Below are experts of layer 7 (counted from 0) of a mixture-of-experts language model. Rows are named router (the router's row for the expert), gate (a neuron's input weights, with its number), up (a neuron's input weights, with its number) and show model dimensions 0-255. Each number is 500 + 40 x the weight over its row's rms, rounded and kept within 0 to 999. Numbers have three digits each.
After each expert's rows: a language model's description of what the expert responds to; "comes after" lists some tokens at least twice as common just before its tokens as in all text. This comes from a sample of Wikipedia text that the model never trained on. Tokens count by the router's weight.

# expert 20
router:450619513543519479542504537434474500486506581559513619435573479555485500498487586481527467456483565482529548504543511509525553519465479525485490502484453451508522558531580515496479503483557449480483558547504536525444478534511492536494465525526452527504544488559526584536478508526473466509525517472519452458489483511489523592486464493523427548474537456507479462440504449514469537473447529552535492508456506532538561525488477457531544495521507500473457485510470494587473520534472425536481592621425472504500482482435496454558537451490433436561513496489507512457471473508510494468459547485413449547452502550486422557457486487501511550478486501568450475484479548507468605443445489539449501478494499474556488492398478441505463526480456535464514529482523472432568509485520478
gate2:525523523510520522518512503554484467501556564509523468539489477490564488492562558416541506499470503483504523572468537485487448512521483451536479447579601503495456475514515482493520564534549470557477484539490491452526496433542478510517496533500550500500457493525508491524471486443428479479482472540441461447499563438460457483489549526503521490461538393514412546484441484426540503539533468469489526502510472529539467546495503594530521535435500505543505535505525530472512493530517498483524489547412522488525486444523464494498471458525438475482455485510414462530421393538473572473560501501514578460617511539528496440534445464467530520470512406515519509489588481459621454496437493464510449532442459476469456468422478474484500534534493469551476516469507564464503612465510516
up2:523522525509517522545538472537498455510557553503547506517482491530539471460526492437496511494468517509505561542480542497481419500507487475512465429560570504522443531494494450474491539543557476500494509471533477461551513494510403516496484479525584561498438548519553538488442446400479491465471504527500459458492529456493464477505550519550523476425491441471430516480465438479575456509489470479487521493470517538549435466520470595483480463406410525526490514498515530481474488525464512529450494466460523441492464480532483494453489489528412527472492470485400532484468435519451554450533456506505530464524499488561508439507464399493487538470501439503521488479560469418606453494456484457542513503459457505514451514403479453482533562557464414539492536415498555497518613454561527
It responds to: Table cell separators
comes after: "\n", "0", "3", "4", "5", "6"

# expert 6
router:490536514566543442533500493504443499486485501560527532387557550459447447531432431487502472465444462492530408470457476509534542489469579543492457414555487487492495490502524513519502477485501448510519541431531486497510527572452477629527420456547451437552536485495590484531467513485534442412524534490524506410477493493570492468564484461524498449501456484526434516516567451494528516452485467524495544585440492520589581533516513506545548537447549457494507518464504500494546513493473440533494515504473432516465490436447438496541467495521513474514496577498446522505427476529519464547497507459460452506470509483516430446440492488505475561517578529513470497485450447507485463502510466522472541554533484521455441499502545487567492498436528466447516529494585480522522493464430506
gate3:568550461558514512481477447550454473507431484512550419489499452552497482491446476510474514454465531451518556503500524472489553539471437490469505507542544482544445515567491521544475482420504529551562529421425488417527519497557456493468517484480430484457471546486500490502527483467546441554499512485498512537518560457483387539500551488564479504445427508507503565449523451440528443455509518529479447494487511507453503527496513487464457485505483543527522415440407500512563495515533563463474535546470518434538531523453460456499518484523570473530484512526466448449558568475517515540506490553486480495561450476485600528519516566461509400555416507466484486508469475510472488479477497445628595490501546468409485549492544476488485463443489438516546500486466503512493489448471515
up3:494513444529510512449508491492456482521460526501504356460547478477522505500425487483507450454469517497556563576516518503526555564508461521478514513503548453500471557547490561604467464427541467511543502455452508473526514460520433453461507479481429462503421505496492484521497481473550472544455513562442500543475468492505421466452491459539482483452433516567518529530544484439496418472545536553449459479559543557428514459466479509523427544516505502586500473479468490529580481464528506510466537531497544433496505565455409488507520425505559490530512516528468483480534565491466483520517460605516434470603478482471553493506498493489545426522491549464524455509514467465512491542517491432596533493461485462459416472475549482476516472489505455526497490461513437544411516484525489
It responds to: Table cell separators
comes after: "\n", "3", "0", "4", "6", "5"

# expert 42
router:497560505534535562522447515510475535507480482507501637477553541510509512521441434516550465421504583443474542533496494459533509534444506526524384467516514436465479508509501526537436570496494505520490537518531520543463441517445517579492523451559439491480505417494508392527490502465541476540513497475577578487493484457464470499495470415504477523415521499492475490489535504434497579479513519518511530518476498482513541527518471538486500521525544499489470489494507531525487542504542445528540554540525572502526484498509505513546487451424447468515556526404506559498451467426525579464488551468485492449458554493556466614484426468509476531533500454483442541503467471479465504491426526526565573479499499526488489522502522432540515536449483471544442589562567472420540482513508490
gate2:478477510496488516490552514480461515479458483562539565539453515554455550512535444430412477428540489431451442583466496550471433519481479531457569473519542607483475525548512474508520459526457477530492521592509426519502463477552475506551464559503447547508480493515548547467472520494554486481512506532498472561551482522425478508398494466495533567500493446485484494477538464543402510490523488488551419458478489552497511493464498473480433525503456524508459523512501449519477430530544509540468474539454495584520443486476497543524501501544526553470558478480531489492527509565455497498539436505521578445524449527513537534558502541477563486545448467559490395505464561555507479489519479545546543463488565516507528499491524463514429554529408434469469534459453451534474463554515588
up2:493492541527493516526521459468466563500432509555489504549494490495445588539540486485476458515566506441450498580527481540477450515471480545480579490530493539533492528536499501503499463525446433533470512494542420509503492466538431531532455536477460479459480440505493534517491508460592506489512516530448490564517456588490454535476521432456517469531555511448505485518516458510353558492503469462523422458485455505465500508471515400463478515435503565463511455512466469468498492487528502533498511523434500563531464531519511539564506478487464475447529461510468514451455544590520524499524460464496519462530481468508530567528510506458480508501450460498506492528434528503501466562544489549552532418558574435574470478405513495484412550468421487441487499496467484562456459615533580
It responds to: Line breaks
comes after: " |", ")", ".", " |  |", "==", " =="

# expert 47
router:524534510548408467463508488456494526558530489479478556478468550514446467563453556517504500482487549480435577468487482537495505437480445509511475460463512447508467492438531486489555484534539523444488503504499516417449507528489481579483395497469481494493497470525568495508495522536504477457497469414531552380465440403452521510533458462476470484492554464493495509489483425466470500460477564594484534493481538472545472562495491583481462466452493555474407528513479534488380520607470462552467519591466528535541494492489475496481536470532473501468536496450550469479523487506466483565530610465539506490500497567491507595527492510465479481451502500466482547524499476529495475471496525525497565531454559486525483461444480429525450537482518526449424497538533452464542543560437487
gate2:534511505531468509499555464473522485519580447478500453499521470510528473540559528485532488490382497524430527516451450494518527502523452543487510575456544461469487534501511494565530493521481522502510490546509528558501542525422464499511531488534476497446534564534551563411440549462521616504482520445561474538470525470537507496540595511437576515511521500516505438449498502529463453578473537559453542449479583543436520389543509484506529461487497456497470445506501461461556565436465469457513466452508505540483491487467452543454477479524529522502507503494470468483496532415525527478494538453512578496529530550502451453531531463432434511539508517471445522499462500419426415484464472484541572570584531478551528557516499500469508502553577546539484503497482539518580552465486504
up2:561528505549491514505501500490485515535569464497462483494571477520502480563553528449489507425415514524475520493408464511506488521565423526526472528439526498502470502473535465503489506557478574492491498493502485550431552536455468539554565530543480500413526587530550544439500500427544553517421547496518502467500538488514481509494570496494546490524551454517554516474533460534430429541475499571435462458464502491491522402509442498534545460462505476501452495513517467442498568431457426447512431435477519480466474477529439520471540452514554490471520533518443517507479541443570523517506541434482564508498534490545448441520564448412475507535473492484450514499488510455465485521488503454534584530571468519550537594521509494436472509546569527551505494455483497543600541483537526
It responds to: Paragraph starts, non-Latin bytes
comes after: "\n\n", " =", "\n", " (", " ", ") ="

# expert 40
router:559526506498456505532477522496532591467508492529471556523527517505437510491461534487519470510513495474497493480442483567526591443589440528476549509522542480413426498462532603569466505495459478480465480582545519524540529524495459476438541554463426537561545504549516467470462539469471460538509443527485497472458461521530399509454432502453497485523540497533506489517538542521548545516513419508516561492469472519523533531496471475517534468438545443535378515473494494514411538548552473513493529528474500529562492461471505491526517563556540454535531531529490575466439520459504463559548498348472461479493529536469482520428487495525481524408511566456499531459449478475547516471437495558484487534501494516509426560450508448521492505456486494446509447483452487502472519568464511
gate1:505543428426467451507489512510506530462554516579496533609511481508488500568505521525469416468482513476496570534527523496530472536484542549487506505538446558474490542596533486524461527477530474420474540495512474521540514440571534511510529451435463508468499511548505480508467543495439501507486510529500503490506473472538509502527535455497514554473484531528507539519546429491539540467430539532507482477469591528551436484408479458483498405492415469494473501515461505488518541523402423507523448462379486517524504528420392453539444482454470505523558491483516488502534547513444467588497415489488540506464553406471490484576455513539443538478447525522454480523526480509490482479501504537478443506454465437472478451508582483486513545495507490469505498473437547449441483437450432
up1:516556475457481488484483491530529450467532477543508543525458473544502483530515515513484426462453483458504577541562532481516461518465484510491470502561533586432413508586541519590442556503516498429512541496523477528534479435566523511473510379440456501446459498520492504479483550480439480521477456463445508540472459512565487518456539457472449583482489537532528557519522445483547525477438539541479497416442568548518467477432515508514422458454441466551446525467508483450479503499436489511497516452350525525509545532446425433505502491443466504480607487489544495531573537505480455557515452497455520482467525465483493510492496532489451528462526545511504488449553493480492451468524514484475490467493517390467493463440558463509556516508448476485530518468484509496459511428472457
It responds to: Numbers and letters in tables
comes after: ".", " (", ") | ", "% |", "0", "\n\n"

# expert 10
router:460576484483497531501539430497441461514509452534484565504481491507424486570387491487535555488495519452526565525540519499497542514520438521485532485515513485420563509480530571534419545487493482401525473460527491479497502553482472559515485518545496540483526451503513517408523451494525445492550461466499504415470546484509489474521485464577485447445512452462509495454559538495518560465431450554522523462424451583537543558490473509501475480516532462469450513465527520484518471641493410481473534603541471510502438460524494481484495555517456504476503450491534569477485528453436489505539468419465465508506544510472412502424478503572452447463464515506465470531511496456456571473485465433476518517450528492468492545416504468509479484393515537516509529517481489504522516514526459
gate2:540560606452446483475491487436540454552494517486475536468453533555518520589511453522491452478508488507479547469541523529507466445553508492519585482462508456503513472476468493485514535533481517468571524559502537449527525480470477480505471486538444507584458458546543504495460486443540539471560517481592512464489608477453524559402513456483466455448507483547499449487456531499398463462467488582526516527482521496559535497529577505529529546453509485512442495525523588528489477490494448489467538527465558505429541551453490489471463518468414502528504461490506501526573529608467498423554504494456522523544548503437501551492478535516439599490489503515499530502487509501535480531539545605476553534466561455518455556497547460547496434513581521540571542515509480532495541506521511
up2:483588570428475466457505433448558475543504490515473539476420488547525494485538440504478483477476461509549531516533502569521418487543539474560496464473504453467513464512450464472453565526473540468527492555549538481544526468501441448531477483530445444547467499527510498516471514427534549495544565462532505463466615473412529520391496442536465487450451460558444452542481525515433515482457473534531506499501513499558529484534556506522507517454507488539471525491477580545512445436436455461499516498500540511428524542457483538503491481495397514559493440507464473557568438624495475448525492497435549517527541536432459501479457499593482585484482552479506488486473514455475506522544545585485506553460525500512496543451478495535519414494517502527536536539515477514481514486477525
It responds to: Coordinate and code digits
comes after: "°", " ", "′", ".", "-", "″N "

# expert 46
router:460574481565506550507519479529477485588429513503503523487451542493439467524407487552517479484391508485504503474571549524561502541455502633444476476475498452472488535477546551469453531489500520541575564440457462552549497539486500565508441545486466499515470494550548512583528490499543479549493500483525524487470472454497468479508455455587514431513520501469480481447501478554565459485480403528499512571473503544534556614489503462496561513452499498523487492478505499564511504569450493510511568566566510505540544487483437475490458557501460433553484516524475563478493560470498479515502468485473475478549563515517480512435508501521497596511481511477490495518474521527508519436482538545511632575535514501461485473447472533554452495497485534548511492574531543537539557516480448
gate1:526521503429602567495447557526475464473522549452478526546523446540528535498544527517523587482438466442456548441503475523472512587501526514497457519458549442536445499508474516556456520498466508524581489505477503511522502411523484525481451461541531483566465495488450504466455480402502497544484487410468483454588478420496512541558519468484529487517499447462588452467517510512519413445593509479492486453461538520519520549530466563419516422515511501530430508537494536456494425498451471451478482488513495465488491504503401447468499512540527448544553496547544500537494515511527493512573486540455533487446422481534564512510434502507439415499464584561467498513477452541478505504492487420472498469524518536496428512467493494508522531522570542437513474497506458546489523469577499
up1:471540529478596606561465564564518445464469621464502574536500453506497537544514533527508569500452493517479541445531529480483534548526518505517457497449537425558471503544423526559514497488484520494558532506498492488534494471529496494497481468572537461502471484508460466487444479414582467514487485442449483399566449444487531543611482503500524448511551447483507455480528495475548455453569479514493429472484505536490476582519472501452535486552499518522456500517514546468532433479468452414517502502535519484526501450500412433462470528567508487541521503495573481530519527513474462579550502553425457470503434454541513505526464510508439462498483527547510501444499459506479478521474485395497472422520495554538460498492474454503492520502552495462555438486552481508477540477580503
It responds to: Year digits
comes after: "1", "2", "–", " in ", "| ", ", "

# expert 22
router:515497531522483483499523480465525572507478473473520495562547486513473526495541469466474509413487467545541475514466425539462529491594556534465502490552512471512561560493453521510438521517513466470471493476501500540416577548459465562385527503496478509568558458527533448467508497425571497502502510473487499445487437542591496442504448420528493523471479439495551456501531506531507509470468497489531577478478494491576573579476493563607545498465516410542407468535473481492480483515482517603478577466478551577526509424479510510528488421486505478524533519523524528510492525483496546550545565446463443570507503490485474452531480504562519555459523541454513501499506503511451491475486504459475533561413470460539465546481450466521482552497500512452526502476510459532456611524486460
gate2:502491503421510517533490489484424479476498498541449584511457522468448455570502518461508436580491506479446463552433448485458494511549453500495500456480493519523491490531456481461429495468469443507470496505505451503508447514514500444487406485566467466425507476482546472449449452504520473504532514411562490498431542427467546517508526507469482538469516498522488483509472496407448572421502466469553542468501505554511534484534508463507512524517569521578572507438559427477451446485534567511514524530447492462483456592434482537523474410511522530502463473535408543485486550493567433550538525495587531477517525474458483399503491490452514444498551451509513565539396537524514473433498450525512538491477539461494474480537518485520432504472538542437468476504552546462489532522521555
up2:537491512440496515519496522449448485506505499543483571488518509462490457567515539457448430554478514498421484557414470494478497505527491544513561482516465515546519465507447512509440484447494490500477489466550449492516441499496487448467471482525574480395448449518558472502467503515583499515487534384516536463467547426470598485531521481465438505495519463508487484474477470443487587471500455464513532514499499545526509467500477486535556548516572518584589499447539431474486446480512546531546549489505524457503450560462467497515479431533491507498467484535451552483485551490574449529532522485569535451538561474522487382492551520512493510511572493540502553497427570559476481429533495541492445489421517516454445559571494524558421516492549549491482467493561560527550524519523513
It responds to: Table header words
comes after: " |", "|", "6", " | P", "\n\n", "2"